Experts of a small language model.
Experts: 192 experts in each of 12 layers, 32 squared ReLU neurons an expert, 6 picks a token, a sigmoid router.
Training: a variant of Muon for the experts, 5389 steps.
Below are experts of layer 6 (counted from 0) of a mixture-of-experts language model. Rows are named router (the router's row for the expert), up (a neuron's input weights, with its number) and show model dimensions 0-159. Each number is 128 + 24 x the weight over its row's rms, rounded and kept within 0 to 255. Numbers have three digits each.
Before each expert's rows: "comes after" lists some tokens at least twice as common just before its tokens as in all text; "mostly gets" lists some tokens that are sent to it at least half of the time. This comes from a sample of Wikipedia text that the model never trained on. Tokens count by the router's weight.

# expert 157
comes after: "-", "|", "\n\n", "\n", "Personal", ")\n\n"
mostly gets: " Preceded", " Succeeded", " Genus", " Candidate", " Date", " Votes"
router:103138144132116113140109097121108087153104161158114147064114118119108167147137142156108111126132110121183112171156087144124137166102118146181142134115128130108105135119167116115112127141115133127132164102082109119114155133106173079165101117119131161106150136127148146168110115121121149093162090112131142139120120138116156082141134122119120114140139132110113135129105136182192129101088136164116074136137119143146114129154175164123104152127133138056152110148158131114133107115133160
up0:147127103157127129095129137130116113159176109111158157108122072100107115125143148126174093103132129113128116153142128131154146172123105126164141114111140101126111120115124136166116121131066093098141100102079113113153143127143127106134118135175092139117133149162113145107166164089144155148119132099148114128137102106097162119131153061149132123099149126081125145116126136160123063142091113153111150165086086145085132108136142113107118139125077148107133101136111109102115113141092156
up1:117116104122148127133118131133136124130082078129151157127133130093134136168103119126139108106093128120174119104128176132155154149093129147083151142115125125160111210152128118112074077137106173122154107134126096146088130124105120085139139098132080110094150133127128096100103171162109130118131123153146143092126088073100105108120102150131133102145143107122120118087108102156143123186134128155110107127111146106108147123147131162146125137136138148123130097143109132120154060137135143
up2:151123152138150173108133099113136119073125161122089181114137114127120158136111100170092100125154129101163121102138128151109105161152081140141172155118136123097090161095136126115147125135085124108148138095127132141153127083102151143116171094135116146137133134116139133142100124146135163096127178162070121129123099110072119122133148147133129139123169127104176140110108150142131130122081129157122127179141079133131172112130110120157118111108173111130150087119135139116119169137114156
up3:154135161130177103103132087107092135101129131135128164067133148155113143127124118114109111158138147159069096154157137122109141124146114120127104122107129144124101130076117096137125126151130095106155148151124119145111083142116125144141116156139131083129134140114173110102125124114135114152179116136162086128123151149154133105075140152166102125161075110143122117131148131132141082074123120093082108161139150131141161126129157122077129091136137133109122122148182171128131165170127132
up4:137095153087126099098145156140125115144114161119130131143123108119117117119109138118123132083109094103128132149080125154146139159121129166152168148129087159158125131146140088121086149134090119136116136168161104116117168134118116104151125168137086131124162188114124139149157151109127105112147152136097110167090164123129183134120128133102148130145125120075083129129098140158172131143161142121134071126147132127112110106141163143132131097127135181092155080172116133086133133108129163

# expert 150
comes after: " of", " in", " also", "\n", " List", "==\n"
mostly gets: " cult", " Animalia", " arms", " struct", " relig", " sub"
router:121114115079092117155123102127160097134113169138131113118106158131138154166072158170163122109161090106163112154156086170097134132105138095152125160146168079081111116120130110080090095139093122130106115134130123135142114131106171135166160107138146147146110124152137170147121117124126162135149104125092136134109122140108172094148115135114139167112122125156154150154134144143179178107092122111119103113090108131129113150119140116138142169099146120099121132146121130107118083121151108
up0:137176136109140124124205135100118123089110092132137119147113162083131131174128170126130119159147139146135102179125132146141159162117116177140152158147130100158113098120119141077117140162082167078178166151117130118139129146124124128118172160125159149121110110093111131147150095125144066133133139113133105122115130176095091152104132111138122149133154124141088106125105075116145136131091126118141131128101167144148104100115147139150140149110169150124133125163116135135109108117122116
up1:091083104115143155139129099089130102101133121118146110087143140136142165132103117139141125131187109088148094145114134131126127127125112119083142136118181139068112161134143146125099101142115082132140142134114107130098146105112112107108149110169172120118159139150131120124136124130125121142131065141112162131177109149103124096121122168116125118095148129102149163082081142170162151139092093103144095123109118161136121168112115141088166112093105101153128102126130138126079130095136102
up2:158112111121117139102092121120135074209135115109158111176161159154144086144136129120126145132119149088112137121136143120148141150124113135111115116142154131155132099127100129114134133158138158154110103126123167137127115151116142157099118101135103102098119098129130106164117120141081135114117124123158127133108146122149113082174148108131133163144120107133156130148126150112086169159173119119116127128098104085140089181147082104165099128120121118086088203158130110141128123107148171
up3:084140109080106153105112163130141139174086135108116167093108137132144142163147124111136140158132123141140108093103154162175148160136130131128144103151109113117139145170132126089146123146079100113111155145161100112156097151168121122083143124145103154141140116131106109135121140101137079096141125113139150134080162095141098124151156123090109136123133115174138107101130155138166136168098130093122179138122125151138117140178124136101134128175110124104117158133117188138150150120082119
up4:126123127125149079111113126187096127117153153148131141140134141137131153161101159141126134114090131127172101150109163166110123153138116078138166163131157110131101083113141104093135118155107157118113193136149125161145119158130140130080148107129161159119098151141113145140138126115090160106115116150100153127114118162104134120135120170074154125115077119101170139102082088164134117118132119127142126130124115164118076121166107149165121123141124151154121094155139143102155145125142173

# expert 108
comes after: " H", " R", " B", " L", " G", " S"
mostly gets: " Brad", " Whit", "ourn", "igg", "uther", " Rick"
router:125085091138150163152136094141109122143111121159158131077086184185171140132139082145144115108165157136139129161161143134175103133123127142126103150160130162124082160079133106140098105101135080104111128154120113117156158143122166119149152144142150101134109124134164124177097152115191140122140139102142133157096156120064124097124138153104146128128092128153125156129116136167129150129104148150116128129128140092135146099146129111159131090120130148104113102148139122141107134118116137
up0:106132168114140104141149077120155123127110083183145150113102103154133149122180117121148167116084152091104118186109159141122101101084136112141126136105127144147121155095138072124094139138120149138094122105133121121107138158118096118138120105154121109098099128135148106160128142141131144154118171108120138133129126101139113160104112139122098126117042158127124101108153120133157134120157145141131129123097184108137152102144090156132150180089126145137117162115142128134125095167122169
up1:142101134131144149141155136130167160116075141139110179110089149125162131170120115157120078139186145148111107159115112118121128118172130145165155126117103145075113083083110156159088106162114108135140113155111143117103155135124163183121140156144103109140097113119151126141115109128165123119110153120142124125122133181123133100123112128125139191116122145109094102101077158171099127124130139149116139117111117120185130138140098111123146112162156146101145177132109113131124136139092130
up2:121118116123152152136125135157154146167138146124128139136148148131104189144162134129136108137142117142165153106158127154130118139164171167122087118118120148123088096101121136068112168132124110143115131107165136148189133146118105157129121128093122113142078138143169126122120134128126109087129122109162149117122143062112099104157145126089137133149103127058109118150160142150116119114174195124145141108080171104152100107150126152140128122135125126153119162152175155115115128107142122
up3:090167130116101120165150104147098145134091141111140151128158175218115097126154098143154128185165117115071122141106100148141130156112124140111103148135148130167041121113145121117143090133142158109127147136121136117115120133142112174134134138102161097140137118135156160136112187106129135130110133098138145159128166115111138109089093099136119118158128111125139117122129098111114094110118145081099144125146139108126126086131118127146141126157118120115130096104125141100100176126157110
up4:118145134144127152107133096151078118144151151124172110123116149154154117125096083118126125141147132156141122109167135128174140122125140123154081099139139095132148108162117130153122119088163126120128140096075116081145169119120120090142136140136116142115105111102132128112152133083138143085115098141073127123148139098111158177122139154098129095132117171131098102148118154135141096145134154124134109133117123138135114189087151094135121137180089128115063140099112106132078122164114168

# expert 151
comes after: ":", " |", "0", " Total", " record", " of"
mostly gets: " art", " money", " tax", " ice", " Art", " record"
router:123102127110110125146143096171140064139130136137166135144100153155146134141100114171100154120125116094154138158172153111106108138145159114173124121145129117102134129111158108155106126128151137142123160138114133088100131137135157153193159138134144110129138143134143148137137120134115136100141125117104068123070182079120118094111101133101109145134102150128159142151155142154107183092126140129157114109086133149150138123131161175121190122160123145082123123131111119098147097124105160
up0:130125089110144111181111113122172098146124152138103126149100122110140123139138143088126129111123130103111104183117091090149129109110143121132119130166106131119116142118151115124088115177141117140092109146186131075171153078155159105121095115154134131108118141138125175142123133108129128106110103141110083155133150115101103138142084131099118164130145130158128167142153128158128180162167078130113108150158136184119151147128121142136163131150113159141124088144095134164157094138109146
up1:136121148115133107120131086132120122137142150117130111115182143146157159145126130127110162104113130159134111167142100142143119132127142140129123114135133137143128079110154131120101124077149139140102125146141132162104108155141089117106108125153151094060149164140122139128104143096134137095088164104130149100096127086085081120117127112119112109145099147096143153134167086129089089136101162155120087162164067116137107086146160102154128081108165131135075101133136099139125115152106145
up2:159122166135122141128147167149137123147126152149119128154146096130124143107119083124106105099113144132117120150128148119060139095150136114111139104105130134143161141100144065126101102104183117151102144109171093107127119123130126121160136143121137111145114138134127110112077154118121107092094134112157133184156122155131161154099136204153158138141111147129140128155144125142137129152067130107120112099164142111134098143154131111155157087180172163122131090139162099132163148120143116
up3:103150141141144156127105121162085085143115149134143112150098145095145098139119101146143123095111140102109174169133114147133104159135138121145108122092063091115127086085165156125094105120117147172162129152079139148112134135134142163133119149170106121126102168114161109141179132095171123119170151122103087116115124130098128113141087122111136132134108152142117138140109092149085109087093121125146107097146142123137156142106149120162137143160144130145093150148120145070149136142125102
up4:142141124131155110145071093116111090148118150090150115129089168132156139097115143116131155109117108124158071098184126106130126112162157123139147124152168105096129142087125138137161150147124112137143110116063140128163127109119134116159118087064123088105121129118136104118160101172132139100112105118157136107130158103100112132113139147104174110153117160161133121127126162142115167110129136168134148115139137161132128110102159151158169117168121102103084145167147149098157126128120113

# expert 179
comes after: " in", " of", " one", " for", " from", " on"
mostly gets: " among", "Se", " List", " remaining", " Ins", " these"
router:136091137127113144120144072142159134158061168140160156098142093183162165110126117158175122096132103099122142128133149117116160141097132147138141119111173116078112154133123131112127132119106134151099110159106134111107189133149161128163136122161135125136138138148157150111143110153153135123120149114121117134107131160068098109145109138132165114148120099130112142152128114147199180112098139109158137093107142099117075141119164153120155163140130137100141117150110142148135113115126111
up0:156147117102119145138165094143119128134113115127137137120140097167123155122136104162141119123110110164143129135147136114151131111114145132134113090113142118071142140120135118208121131121130132127122120125073138140140143195125132113158114143140143118172113132123152147085078097123157152093112127150124100128075108106056102138136123170115098127099113104132086138142110131150207130085149124092123108121116100100142130131112141109112121132095086143125173125093104155104102108108133099
up1:111143181095150158089129103148140122138118141147110134134157108098117155139144167123125166166108131135106124118128132137111166098111131078150156097126121154134102134131082137141159153095140151132125129133110091122180142091154132141122095148133149107070136132114144116122154107169109126150111144114104108080115116087176134153127152096104129081118124119132134172090137153140139140103116134158145139102095162084096139062096138083155147114165143108103111150136104128126106098154138106
up2:124144166129145138143140149105090151120136149143117110122157109176107123133143119131173085139133112111103114106132155108083088142101125119147144163166104115151140121107151124123132133159109109113124135097128135163148128092165146129126166111146164083127119108139144137095100131107108167110092157110135132095151097089083094131145104140145136110168096158128224174124116142137143171121114121131158141114154118157127162116109124124088148105148121095106140115126144079145136130073113112
up3:142103112128133132144163139144165118081094165098132150101155098189159125146142102154142097131125130144136132176108112117075130134140132187167125129094115136093093137116132142128109103148104100110122146136135142119133122149151182131132131155111103161142145164112139135182141147130135104136144124135118131113153141155132134153080090172148157133162156104113124095137103159131132120104113212121103142121105181127119113126136170134125170139140164139157174134130148147124113151115103147
up4:111134108133110151128104126138103143163116154141095136149153124114145131158107153174099123107161153093147189136117102129083159155130127161119106130105150078094122143090104106120151150149115117135124114101140139100105140132140153104146174097153129131126124128134151094113116147134133090089082120091105144127165097136107121093156128149182183145138136112132116136114076112136099184147111108089132179092106121109125085153153156121122131138132127153105145133156138164100126101164103119

# expert 83
comes after: " |", ":", "}", "–", "15", ")"
mostly gets: " @", " professional", "Senior", " Tw", " Ra", " Western"
router:082093149062150151134158093183117099155101184122137148124115133151128115150126137165165117160124134120126102147148096124125128099118135129116144127169175124119133120097147115139058109138102133149107143144097171081136168081105135095168109132154127111096151154144147116133159160132161161116161104104094128147132121116105103122128128157166111147103119101110122129178107116146121137124102155120125138100137149099119132124120118140112119129169151136102113123179176133132132097107148154
up0:101142131078140120081127120143109123196129141140099124098140116167144104120127123127127087122126158132130189143108136146140139115099106137154155141125132125127107101110117151141084104114101126143131151162094116078118191124129139132142088150098104093131082166128091117117136100165114111150180130115094143145166126175143120116145139130141140122107125116105105079091106121160090175142155143153134156137109128123144099108154116114101136127151161115158090105161165161142122111092136124
up1:117154137079148148152132131172143107112151150158129118116106097122086130120154147131122137165150157147152123127118102135134123114121131149111118150125160135144095092120134105155081133145067095125157126144143142109165133068115128084116132111131094093121092172141161107100163141135169132115161137082122139130107091107110131112163114106149129128132137130135098166150118120164082085129095164149134177119107161107109171135145126145113101124125128096137104080147156119129133135056120135
up2:112105160172121102149137106152143129160079159110114151139103116146138137174137113139130138152092129101107159177142101144109107111129108130106127118182179105102124152149149106120107112133120155118085112117146121142102138146133120128148080162170117138103121071108173143109128149123102150119150080133147072124141137131140161082117139132161129133118147126132124101114126123130115134090135135078122116145147102169137106141147126160136067094111152163110153081135132124114144104074118091
up3:100145163110132151135078099144109105093108162146126133089099115168127093187109111110151143154151147133122086099165129128129092092102099141139140114121121160107107146111116138180101100151138108111126144134121137104124116147104134120121157162106098083124142130131149153093168137134159154110133124132129131144121134112121119147095186165153155155146074098122131118134136145172130151134172137147118118091151161110175104131094139114123100124109101143086101149163128179132121135169161124
up4:140124145130131119149108094135157141125148157089186137105127146159136113135115129143132141129081131096130124089142099132106113151154142144144118140144158159132148106128152128093110145146104145172131180106149124127101104094135106135184073139125159094115151137161127122118118142142126139127089127105131181116089136091112172120138157140096117144066122131155105145125133136136178115110105127088124156133121155095118127089152124155123079114198120157109154127121132127098187150098123142

# expert 115
comes after: " B", " P", " p", " K", " b", "P"
mostly gets: "ymn", ".S", "achel", "asketball", " Leg", "ottom"
router:125111139091095137153159107155161103162118165117163137115117137134100160158119087174151080170151125110127122153115166161098108152120146170154096158146138119125120137116132120116116087083142145155126155147110092125171181119156142140143107166153133103150112153143122104164131129144129121175122131130139134143131124133092128102092144092112170142095139111094131109121109103154150157132130114156104087106138104100160125104120158157148138136133159181090148122176129143108098166106120123
up0:101165135095141136132148129152138117142130071152101146099172128141112181187135154147113135131118073131106122159102196146121110139100130123144186129106131092128127107075125129135142137090134155131118136140148159171142111078122120117123124099135119094153113135124082130130125120134082144096106137109091157179105105113141160103105106079119113126118118147081112099127173129138119125120125151124163109138121144112149149119110140160127114157099134114150111168128151093122144168115139090
up1:089168113112090126159102090120133091133123133170169131168112130147078138144121135115140107148132131144133144134144143152121122125089149125147116076117117081146124140144149122125097110134121098132119145067086140096138099139157124131161165142117142119126105096139083139115106111095132158131139132151124123123080112124073130190105095153151128137092142149113131097115111126138112136140135123109090164101118121095108159114116143155102155152134164158103099081180138133062115137145112136
up2:150077124099126130140100121149146116134115131095146141134098098144160108141127132139106124149119149098160112173118131146115107160110124160146115132119146148143105142172113113130146117100129152145103157161121134104109144126137177116133081162137103109167133178128124087107157132183137116148121075115089159150123121165146117087111173110147132131143132126112069129136098107148142133127145132135146081176141083141135133117144135130137122163125157199103197151155103148122146158123143117
up3:102156137070089130147134059130149112136129111170153119121165139116165179112089112144122129137154097131134149120172177145131112160138173168123135114150115106100126132084117120092097127142124118128162139145117134171146136162122121124120143164158117130158105089117151116132123117122129109130161138132131159175105163139122126127089129132150132129133160143099086152134151099134127168183127129150109119109144109115129108118124145124154166123126108154115155147172183123131097152114177076
up4:108099165104093133124117123122142110089095138153104148105140137146146114133199086131065147145145145117115124125109150128128136163109154117141098122137134139156129144172138136133136098123126133151171113115101093093108146107124086171178137117128138102078134127119151115130100145149092108146151135152125168139135138162103194111144143141131089136103117129126145098121092114121211143093081131170091148139143113100113096123109114143159119128163130147111099154099135122123114120125145123

# expert 166
comes after: " |\n", "|", "\n", "-", ")\n", ".\n"
mostly gets: " Coordinates", "|", "   ", " Turnout", " List", " Loss"
router:084139102071135155154139088131144094130101124175108121080124149110086180185148114142128108153161129127177119148125120109131100145147165128143122131166158109084118106114133105156107122105123136114142156139102177092134135091126136143131138141140130114168161128145139131126087092149139162133140108145156121159126116096129091073127104143100160131166127145126114152145152149150125178131099103117144083115092118124121134113187129122127139158130138128101094096125157154114146097117123113
up1:100138132102135135143158142104155090118111141158092144124174130123153159176115100117151089104140130137150156138169135077158120120131171168161152142164173146092136112132128116176151142118144150140127129138092141151130099115130120145141142068130106092113129145142145161143113097134144146174130126134129137153115104096120120099153111152119148100138132173137082142139127142140109146180120137129146064135095144138161104146145123140094173141110174162128152101132144167118180109124130129
up2:101108108102117148112128145087160112113113122108152129100147097100136150122130117141092135111152082113177074120117121125105105139127108122124111126111104143155132085144105129116128115142156114125150158090118184107169146094125120161119149125106102133156078149126133137120092098164123131134148115100124165113165147157116184107142092174164113133104102143138103160160170117141125114116140155128098132130159089116119163100146132112135141168132130117106132132115162168065111182095156114
up3:118115111153137164156127139101139083159146157164127130116129130155118130090109146159111112134146150108120159078114127092162152144097126106111127093163124156161131084151135117114139139151121094109168158114104163138144142129132157153133138135098160083116121159128167136117138120183123174170133191124128148164137118073132128113133115093117157109118102105171125084103145135180105146139119164097130116136104133143138108123160155164144121118135133107095108116145151186153112137095105120
up4:105114116159113122125118102178121119110102128130148131114103064111111132128132146155101118118103153124140131139142131117118112127129115141110120115137167104057126147143172127112075104113138123151130178183100160097170111143129141136126163112192081093130150093150113122144137169109124122115157142114134111174152120135102118101109072102108156160136144107119098149125146109143158135126154075149150109158108090107125144123144128109115134108143087118135135125172115127110137146194134109
up5:104148141135098134178109084174114163088140136170078166119130144145098135092154086134132118166084120141132156098150112088145110130087158143124126180125107148127140141129094130102109105062141110139125130142119149158126126105095171108139119162102125118151105139117162149120151158127125163115148126160105100160155117119153142120105126123087110155099162183136097142145151100132140116120109148144134095130115130186108143153173110159130154123119102160134127113105145147107122111134115146

# expert 139
comes after: " he", " He", " and", ".", ",", " It"
mostly gets: " has", " had", " he", " worked", " she", " could"
router:105143159128106186115149106153110079151131108144121113120122127132131178102146074134164102148109107145147126146179136137158165109105140154106107170127141142118140122118143127153100144164109119114130125107168129130111141081145141127144164149153141131093110143164153135149101085132162143129150099084104113165124158144103112083089124127107113135146107117142105110141136117161188170107117139126138068151083100135099124128147117132168151130156141127134115123190158143144132149098145119
up0:097155111115100118141105151140130123138156127094147151104091134145119148087137107138096165146098140126150151091095143159162089144092113092149134121154116131083078119117169130177149142176086111087139133138104139111101119132144134127099105147147187150117127136147131057143124154110098130129128128062129162153096186180145120101120105126135159132100119119150110156121114113135157108151116141127129101139144148152140167127151131157126130119124141094134110139141113148145141149085116106
up1:125137158110129170130137104135118155148123154115089131150112122101115133174107128139152124097147118096113152177137149143122165120134119136133148074133104151144157132132124163115084156167114114121136129112170127132111175172153156150145094124094101166075173138143128121096155137093130153148158128144093127116181123098113186178133105159120133115124119126125127162118165119117159149143105131093105123167120135147141130080135138100095171140130101168172160116120127153106134126095115115
up2:132143133111129112099128143091124123129116101142132127123143139086119127054084123095117079140133155198143119118120109124111170120087148106142140131136124149142155138100120137128148115132129149173132121124124149126142143075144126120135127140140101110147144094181159136186154136129126122142106090118147129129104131144132165107137172140132180130152144121159094122147121160126093076108114143114132121155117131150122129087125166076158076171151105110131149123135115054130101137091128108
up3:134136106098127149123119116120139148133173149158154189113133134124149086179191151148132136108108122103095162078152088086128151104100149133100085132146106089127143130129109116120138082131123145126116140129155157149137134158155091115132111122159096121164111106111177104148132146095083094083098185141131102164110089132144106118134135105143128141107138109163111080098119144107136137165123162122101144135111133085141095150128114098133114118136116134110134118131132136090105152120144164
up4:146094154127126137124127162102088138152141147119153103096106098110149092054153131166126112118124107096166173146095155159130103135130126128126175138135102094096128122122145101141147157118111168122135096140141109114132146119107111130162184174144107117094126103126174171136116129099160129130137164125125142136108123103128181126106105115136153167127109152135090119149091133121156132117119151106124118125087135157061092142177138129103122111131124158122168124126137117101098111142144079

# expert 174
comes after: " M", " S", " F", "M", " m", " B"
mostly gets: "ust", " Reg", " Just", "ass", "arri", " Ass"
router:124107104121154163107146094115155110141089146157143142123154106151141175141099129152178097122134106129142127136182173128105110159125175143105139149106116139109118172104147100125120117126109164147119152129162150133176138101148127126132109139156116106140139130115118106128122163124153132155121139099129127110092148118081117095089123123123195159159154136150155125140116156165146112120132125187185138159142109138160103110134135142107142156170148119093106165159181107104139094138103112
up0:153102154104119130131119106113131091153073155146129131153064113157167092157092142129100146126190112134145122152114163128123101114159142156151110100149113114175133156142093133106143123116140135092115161117078129155125118137116142100155124159142122161140116155140088146149114134116158123183134155114131124142106100140080115111139155084120106122112110137096089103114163125156129113120096132172150123143158116158162111158144124109127144166109094146094110124181121106133145106167130102
up1:155130097133098152113132104110152085176088134170145163148124145127162173131140140167166146121144108107148110123149143110106112131163146150127141137100110108095113092119151146174135096106095155141166166076166154098150126126102137124156162122101155092118131124111137112152125164093105136132151151105122115087085118090119109096141108131128175172131139101125152099116144182149142110120133116173129178107116103123154139103160108158132146156116157134102137121139155123103142099128133121
up2:135111126118118118141110106128148131113164153145134142112136068127137130163122128167099161144135139117174100139121098114106137110140131159122106151089145140108081160105135125136121141127128187121087102138142119050131169127118123119103141137137111102098137154086113129118112140139092113125102118158130109137127151151103151096139142137136205141125126156146120175089110103151062119087149131148102143161159106157145102156090118162119110152178170117129145114141136098110142115110124105
up3:159132068127151144121154108127124125139160153164124139127163087113127105167164177172091145119180134153174096139129131145165129147119163141144113182151111098158096110102156102119118159129085117124127161102105140112173126097127134154148151124125119100155154100119132128106088167112131119145124113093154093156146185138106095128116121146120126152099137141161105100139121096147187131109169123094128132120175144110143145130105139110157129157141122107139100116163128137120120098139127121
up4:124124110105132134101107130167121086129080139119134094140153092113144130137127133171126100148129125107158129130179131108138126145107168108137162128083136117142168176124128146094154125120085137085164140179130142103133101125120134166155110162135154127144129160145141106097153125109130154180115120129134138077099128138163106114141155129150122111105117127138117117146100151133125115138055129141146174129108132120160066140163136126145107074129156120116116155151110146196165135110142108

# expert 50
comes after: " to", " he", " He", " and", " who", " she"
mostly gets: " wrote", " worked", " joined", " returned", " won", " competed"
router:120103126128142179088188120141108085134127161131144157126089138143170144110162095129156118169140104160143129199155117150110141145113162142112104147136168112125131117140136114128119132161122157133132147108118150142121124085136161132142117165126149115080089146109155139134098144129160134146135128103135087177103170127076087082108117107099151158131069138106142130128128102158156141104113130120115111140114115125106099128159113102173143110168176126120116122163126130123151127139161122
up0:136176132138125133096120090081138135115140156133107137112098123077126133132120119108151111173135130161090098158113141107150129156126115150155142150091139104132136144166116129119126131122104123153131155139174142160110144114138178131148099115103110118081093157107127145115130176154107132099099173139143143134158094137124138135155140062171128132169085175173114141118098143134126136102134126150108117134079141136130085113081143136161091114176149133167107127098117117128149131167131155
up1:139098146153135126124094176105141103119154087114102146122159150124117136114154136115117138127153113151112144105117117124145131153135125124119121132145167141101097112130130123151155151131124140145126154159130189099169098118091126135123111149123108160156112129100102104112152154159117108181174075132129145163112124085112098072141136161071141146122116133112158155154172096152131092143120113146116061142129138174135099179136166148134097148127161138165115139125110114101137116125115077
up2:135138151141127166106123172101082098148148127149118137139113116155136123115135160135144144124145085154125096124141143142138100173125130146106151126093098135153084126097152104183134108130095145124120110112104119171119122137108131155190085170159126131099109114062140141151116163119126109102103142143127098120152129128062157118138138116108121168105136121153095122128123121183089088152094150134124113141121168090145141162129137141106094095169126150154128136150097122149141145146094099
up3:143126166141129118134118111159110128131118177122162103128124183163111124084129132131169111139102104145136118126162140126120142169151140141140149126172153112146095173105106153111153155126157142105142125096139168147105154142108088135097162132126139143075083113162130126135123143125174122119077115122121127132144143107105116127148122158135131140113046124134124114123123125145187121146084119165150143103139095103094081130090116151114111179108136089132110112116103144114164155157152140
up4:133131105134157150134107102077148108125102087126158132127134139121150067108133154118140136140147147122129101140167101197148101100121140122128109130099157119136099074111069124119129098088172149108099183127130098168143110088158153045124121153133096105131129117125119131096101132153162153141150138152148098138135144122119089139118148143167148111148108125158155138119110141126139087111128129104147126125130114122132116137162165093115139116135153136140109124179106172136143149121139167

# expert 154
comes after: " of", " one", " University", " member", " part", "ation"
mostly gets: " of", " Of", "{", " Royal", "_{", " Historic"
router:119101117066129128116116074160125104128094154156156121098123122172156163112120146201152127106080099148122102151141099141104169127125177145122133156120165088084128157147120097092127110090101122120091161147140129110146128134089153148142140141152090098128131187093140134103102116139123144172116116122080105119123140119124118093124113109133108130102123120111150195145121129140165149116115137141124131101095086129120166124111138122131142137117130143098112120134116156123106118116167154
up0:118133101105143136183081120121147135158097133150101125109117138116108097162100111140183166119109108130095161143122101136181144124091135162148118121115128110119145134130101119118138136094134141144092124151115138085103144141138149070155110152165122141149123124117116194132114125116136120133141151115169087133156083137112165160126134149123132133118147150144104180144148145146125187132148081198138127096093109140121119143131086167136109106113092143125109131155101154139125102093133138
up1:106116140127104089117094139112111097135167124093142100136097169158152080145119142141117125126111139116170122110145120148099122096153157095131147126161130081070133109115122085098160157146110112154098140060103070137101101138141166102154122104106150133096128128107135124127132145102105159128128114137096146171093165147134139113097125163141139119105103136100149124109175136141153097134106124122121112111094124165121132068148120117130173113151129118097102182125134125098143151132125110
up2:100111154116101129151173117129142102087147153144154146129164111118129117120115131114121154138141143148153098165130085117111145131114100151135125160128076147136125123113141150088094151120159152167146127151115126113173132091104130174144130129128134157116109119145093133117131093144093166127113175128119144117108125149142128130154080177088131111128125098156124197106146125165131146120127147149145143148113072107094116135126135155088147170162074121139104095138130113133130087142173181
up3:144126120136126075141118112126126073138133115148134158128125131107151143120134129123159151107167132110134134139131149183121139098155168111121169110121098127115127127145156102152117130110145079099127162176114144158117134140137137178115125158104113097145093150169150123117122154107124160151108132125127091148099112047146114118099149146137094130119086101142163183098122170063138135132119135131123112082142146138106124119116122144114113121095170145133084101107153124100078143155152150
up4:153116136069141106146127156112153139124114136155131122086151136203100118166135140154136092097132135138150117168169081142090117108143166144160156146139107074168128175153135092160107121102139069155147188141126127139094109165140141152134154134110135122180090134099134105130119088076136159108152107133121146143115095114154128139127097110105092124151119096164124136154125144125131138124150152133147120138115119141123108143129150128103127136088148136170134104148133110145128139138101108

# expert 134
comes after: " the", " a", " he", " to", " his", "'s"
mostly gets: " left", " inc", " return", " vis", " put", " When"
router:117135117151112174131138106187119105147146106137139170131163135127135175159118127126150143136151130092140131131155128137125132161121146138120093125129132103108104110136090133147124095131142124147130149115126133078105102105104119122139136124154174143116124137141136107144129078090148113166176114110124116184123147110152123097130146169127143149102094145142115120155117078173130173106113106119088081149125101108104165124168159111175156150121183174120116134185112160140131131095130090
up1:145105164095137113122151135124138126151122128102140134130067157141124161134103123156099141102134115142145102159152152145155096193110105147136091103108156127113081126146125099161166134136134138114107166133103139101147148126137152126140109170120134136112121171180119135146138158105148110144139132126135077144140122097126114112154144144143115123138145154126088143147147092147110162096087087120119116120159178147159155091129106142094126091086114125090162170181106150132183136141135110
up2:176133140105118117130125132133107096139111124131174092121105148129151121091149111158148079153139167109143092143113144139174096145155117119136099144174169130160157083136092140150080092126119148128126107088116100092121129131142108153147101116109101105112133096130182119154157126098180131114116111133140114158135138143111143121129119128077106151117127112176200144114108163123087138152164129133124152177127113110132114181143107110155138147110132132107116102107134124148121171100129138
up3:139132163144120156128143119119154131143109129139104148118109111088125143181146124130124114163147127133103140131173107121129112145142162094145162105140134100099091110144130130109065096164107104069150147103123112144110130119113138155125108133124120124104138125134134121118117089109163134157147078120188129147081131130154146132167110112139146097117116182131094129142118085148101152082064131137129139108139110122112065103163130135151098161169122145089139118075114137160157109113141129
up4:130127117147105137142106115137154088089077080123133116139176135146148129142117134137130146109134098117156123119106076171110122153112163143128130081149129124125158141115148116136162113106140160152091117129104125124108115110088092153119131139126133126078169144180174172137141113157104114094128080157129096139169143145106084127128193105151148127129110153172113121128139099153124136096128140132143097128110129111140149091144122139114104127169145105137126116153146165154182118073138130
up5:122152137132118113152133143117143110183102149121168134175143108138126147130152124120156140143126113103126106116130138111076190128162110118118141144103158126097120166086131112091115115171137082124098121111099191172153082138120118151166129139114110119149106105160104112092118113140128123126152123122129116142089118102109057131113112120130121131135160101113142142110086079131147133115184114084170137130125114146113143114127113121156171192144124116147135112125166155132125095112154118